Below are experts of layer 8 (counted from 0) of a mixture-of-experts language model. Rows are named down (a neuron's output weights, with its number) and show model dimensions 0-255. Each number is 128 + 32 x the weight over its row's rms, rounded and kept within 0 to 255. Numbers have three digits each.
Before each expert's rows: "raises" lists some tokens whose logits its average output raises strongly, later layers aside. This comes from a sample of Wikipedia text that the model never trained on.

# expert 24
raises: "iss", "in", "ol", "ul", "it", "ili"
down0:133073101153120129115062094157073099145113099142168139153137141105131117094065135090096180138138105133144117131120108161079106107133110125150168148123105128184163168133094102075123144100123072175074165170138115139185140175150085185107124144178141099147108041145110148146082114135147105079117112081147149126114140125055148197099142102137106136067149114061119141123187108106123122101115086172146145140120088091152152116133138166114098162144141108142096092156132067083102165098142125080112067098083055127142125085127131159118110138176116146107122218166167117064119194109122136066137130131159128182080127087097110152218136127165154114129098082187143158082115181167086102118172130078131140159093135121104065149171099180119122120104121159123134066128147135176153162086124133
down1:129093120132080101106187132053101101119149121170170101160136078089153127128140109097109133090200192121188124129124134168142107079111127112100132128126103123172146067153091139096127105124070142102100146170076092098159108150069130068155053162137093144190136127084091149073153132150100160064121146133087160157140176139127107140119218110116092131122150099050132096174111170126104145134087113120127083077103097119157111081149095108186118148154129073139090095138114109094098104118054118058088151106103153139111066161110181200155093124150135167148073141067113137117143205149120144116140139096095110117141138122158140081143173189173159100129144144155148114127112122100140075078092101114111161146128111154093133112125172064134148086177081171136143129127094153134119162128080111
down2:151162146160225195092089094122111081101110082119125082109104086176180124097155108141104115079091151143141170084114051087173139121174138127075104124109082112092174060097178151114143164120125127099156139150102096133113145146127130092142115184120136144058168171175149106106100130077172119167083092134126169119123161138181119138098116146127150100138122120104134103163112099123177078161150109135102157143150121105152141139125084128178162096131163084155104129088108103127148122128147146184093113062078132168107131137184104123097131143166130090111183116116133068152072124103117108062147137200096154163124154083122146099099094144167122132056170088147126134122103168111137076130142092138073091142140190145157122194154145142105149094073064137121176175172098180166128185092157134

# expert 6
raises: " de", " B", " T", " d", " R"
down0:121052142078109069160114107096104109096173136151150105136141112195094172226174111152172148123162108175132142074105142146112167189146124181119163130054118091143150113093127125108105116126095148145135071154144162094168138163106119118115102155093141131149127171149118100115144152071166077060125072183109116087168108098105079179167139104119121124245092182128094113170111151144101123156107106091151191109100150113139117113091075145152199155138148082140079157090145091058144102126124117098161057059192144144135154101099141121172161127126134124122158082105164170156121128083082132091147123104130085125154123149145125120138103126160102101090087181115110077111116096114100147143148109148156159131203119094145131165153084142124156116130133102121175126071107109068101119138123131
down1:072167093145107153109120134174050182098091115105157167139132117175145151163099165142115128159145158117134068101167168158116134124087133156156083145120199123135084139126059106101102141095133161098143096135070094148113133161103116149101127158140132137127140127121074116128121095117095117151145070077083118140103134156116104092135172073097146158115096135081169121117078129165149132105157126150115119170086131126152057148170200076166140142151092123108109122113196044085105191067125110135081095105166121125125178165123160157122116103206123204171082124118126136101179147063019083074185083098144102133108068074105111122107129114138193119145142124093112134153095181162126129077155092102151119168117111110102115115131131110174122168151144105129082099094146140145127144189127123
down2:098130124161072079075149122155110127105116119143107213102110176106081120103128139063095144093197132142102099152160122171090119144122135143132120125108145136139067125218080115160151116133154079163112153105144118113113104114107146178104112120176129137099097132110137105226106113166124119104154107181122123148139099137152114164144168103138158142132126122118121158092143171128131076134119100157139093153082053106128142130072161175162118115177137133084070215071207110134099159128169068101115105144119162165141176184141096120068115094116123138136171111161102117156149171092150098117074128115088153123085188185144162182217158136165150142148114121111108137088184115065082102105092088168098120135152127072178092172095101118128115171141128110138142152124085132184070150141138154

# expert 21
raises: " in", " as", " by", " on", ",", " to"
down0:159062175129174169157181134137146162054138193085101152133155149149145111121136093125117096104139143136178150144090155114127110131162144122069121117093144174126147114141123128145107141162075140123172167147133167080160178132126154089119074129219110156066128151157096131158126113095138090142057129109111154134115110137138171140156206109084119095086128129179108087148114152139078112089107153172154117089128145135134143070136107113146114117152062155124137152125160171161113170152112104153129143122180137073151146155133177110129073086114107201125087207187136153112145101140093176127123212141066071158077121156188119109163176163172090133116153100140083154129102226123153171162128118119122135112185095158136168134077120165131139130116068140088174140181148126114156088105156132
down1:155166147121135099096078121127120050135117186114064132079183097128113137133090099183115144117134168122117148048133154111093154143103171139108107139138125117162127134111130091086139130118171171121103171181135113113127126129120106139101141192138106131068094127086173081096140174121107073124166118119095121179144124118146154132091145151157071121170161147088087132151084119148105097107076095135114182165154075060142142125120144164104149092087140117164154149035136110148100093098147187088145128156155105100155164163172041143120175130141139087138139166083203108069150112208134139140151145154090141082094139128077116112160135109118102065145129172162132105111145114130119162117146225115185097082095144096145091146133149156086140190105082092129135152112127164156210130141178156
down2:111141131074149160153163066113171103168084133109175158119109172146160124188101129108115176126083153176155141151139135156130100164103131161079181119108166065135084101161107162160112136095130124066104095086089118172088178067148105129165134087100101100119148101101145135104130080133076148126157113126123163116079077122155142113152173155153153116125176128144135207117120139143169157086082175160186115101113110129109100113120160147210145169100122142108151123140182098108162138128184108096129170133166110158181150066113167114179164125128157078129156166174143090108086178078130142104135124104106060146149145115123148165172135067185153150106077104120165138099190077076135124099171137091061128167097116105044117174092126112179089144112154139179118114158124173114073124120104135

# expert 14
raises: "om", "em", "o", "k", "os", "as"
down0:181127071133159085115102138130135163057122141169164122105065138105126161104124129120141168111080125136167128123139100196145156089131181086193103103143124140093122136162089120111135097086142128097103163099095126097131087119187165102189125060125127084173183111130103118147118130127130041156105163116089076143149136155110131124185114185115104170121118160160160124097140105100097130102138093100215053137069161188115104128135151130139137097097153160164122131093090158154140122090130122130118161161107133185095074090094146117203090116097116154116193127124121086178145133080171097090062070106122114163100163114088089130122071125104068145099110106193147115115165153089109090122140119138132145162140132161133108116132131153156172125187128095073062107143150157073092118093194082
down1:110117145188152082035111184125078100125104071112144132100114094138103100115180146179075155131140128161147165125144135054118102094117154161149079079117134155089115127164127136174146098178131134150175116203086150103078074097122147119146122183098149145126152132220095139063109100156111162121156128112124126108105115126205175100111133121150111122094094085158101063155138078062108147176104112153124129144130124188125103143152086180123092133124111171139115093167132177127116153148179105155066133070085161121154124199132095157195080174125183098118085149061158139134053130160131100136050119139153093134106154155177118195169101151110147107089142112098145122156154134094157089163108142133123170115135146134149129121096102144121146182111182136130135151132130139169178130153166126
down2:111129119077150155122135132176137139078087149095145130096114178152199152123083013131105078167136166132187121177174152181163107093080136096187145116113156154100145120128172116140104154156163078163096114212107143139102081129176141120115149121082114107131183116109118173106091161127094149117046177159170217116125083109166174140116114148165113152141153125111082137230090153126122185174142163148125151140121120150160171111155060134134068084108144086093154145149147224111107117168097075158109142132138132096138107104093127103180146147107107119126117152142122085103126190150133126166096076151156124125075124197073107146173137096150126159157134104114101104096160133134146123126130124118140175111090159083102154096128129128164160145088140112127125128165131154136120116149079188

# expert 15
raises: ",", " from", " in", " and", ";", "."
down0:149092159096140128149106113121152160142126131142169113076139161138131131199093072130098068094114158087129124159125146152113197158131108118097108101016148133071020082140188163117153154100171109153122098164121153138139126132140187156191137137135141122148187121172140129125182089100108129094180128101124115186180064145155143124173095205129081074205142148107148152088120108138202170162114111092137150119105095141102080146120114132131161142082132090110134137068107125118132154210123152140120093144137120118115115110123123142121101096177147174129122156058095115098166167075077149166123135098135105072123129147164138137123070170158093151099176164107183125146122142156150122177171174158107159151150159080125074150148158124081152150091089094102109140142117139181118137093110115
down1:156126096134091134120124187110116147093164148102118167118069097139196079111105096185159160124141129123100050099170159129129140091067134146139129122096116083167129095122147097113194148101190124131067144091173133139179145193107131118086116112134163122120148141096145112127136095162133067176159143107144169103137163123141093140125104069118141157196080168135173173105108145127128100121134123140143126144119112087051171142166105100141092165119233115163071152120137159181163148086136161083147117097183177080090109162179077109137141089148139081129142136122082133092147129087175140154102122160109133123100086137088111136135074166161103072122095147172054111206081120123136130137168071175084099132054119141136158118079146110142127088080173155100107086158124128128164102113100119
down2:097127087158132100099165108151116132105125152137125085175097094152146145192041093141120108152106166116124140095093113115114118148051046119175120187106140156130128145105121112234105109148114141105120065146168141114140089115083174141112179106144143079182109114102130100157180148176141118109149111094153115105075148124104112085169162122149135185097129111110157117070123118096107092084118144139179060113171145113124165045146154170102095131143146089165110151115121073140049136149100111158096168126203139132103104084108171128118166117123112109166155123136156108193108205111204092196096111118161120133112112069154148143135131131144153161172093095072091147108128117134179097120096176132125129084122140053174140148103103132098133090093112076146171134123142142111106136185119084

# expert 11
raises: ",", "-", " and", ".", " of", "r"
down0:099148130109141153182170139083144089190129157133154162196058142089088145129106137104106107156125149128138086093120126149059124080096132155104151187170111127169162075097112109122066114112172085129191124065111114099161085100132093103182125125133103127127150191127158148190100069183104156151199099109104147075125184092128174102139111113150146162101184145134137174124147122151117106130160121121123108130179147152156077116145123123078124098153150133087147163128130161073159120117107049116137129108178129118109096174142165182111171070127131130175148105138127175142127154093085164156134062101130143120103102119081142118116151076132181072187093109098132172141085140106122137130076111170153157136144121127140149138117048035179144189083065153145130139136118148085168085131115156
down1:127138125137155127135121167170082117174119144101148109106146136163071150109128115158157103167148061125097121138141170137156073048138132093158114202087117172103110110125099123075160163117091095215171126154131101145205088104124168113154186132170083141133088098087127096177087147099122119176086010151151058141164137108057090109140081119114158123121114114107135114142106160153156159190100122118138113128135106132123105142128147146148098147109077114151223138134081146088170096183081128144092109104103102107132100123122077126112133166098126100110111088069102076098083110135127104166105146152133174120089147148142097119076081135111144183144134160155103138062147130046121165148068159176120106153078122111167166123108103157123127189135163118163131125090117078091139153143161135
down2:161083149139084137203144099123137114143083110173093108092177138096196083085146105103142148090067126138063089147136122131187114120116099113120100191145100112168133173104150137129120135143161106121078145094159107153099174160117085109147153091093082153103144124137101125118097162141108140131136140128118132104119184139077097070133128090140138112114131151116135103176156111071114149089158136090139082176132163094182106190129111085143202121120137102117149095142122113181153117119139123135152080132091135148112081061149131160105154095171163105140162093094144089201137094148118076196111118166111121193193121158135167135076174084122135106099117142141130054119116127127163130113111088091173129098090148048089166138079165203183149141073104162036130156128145058133168140136127099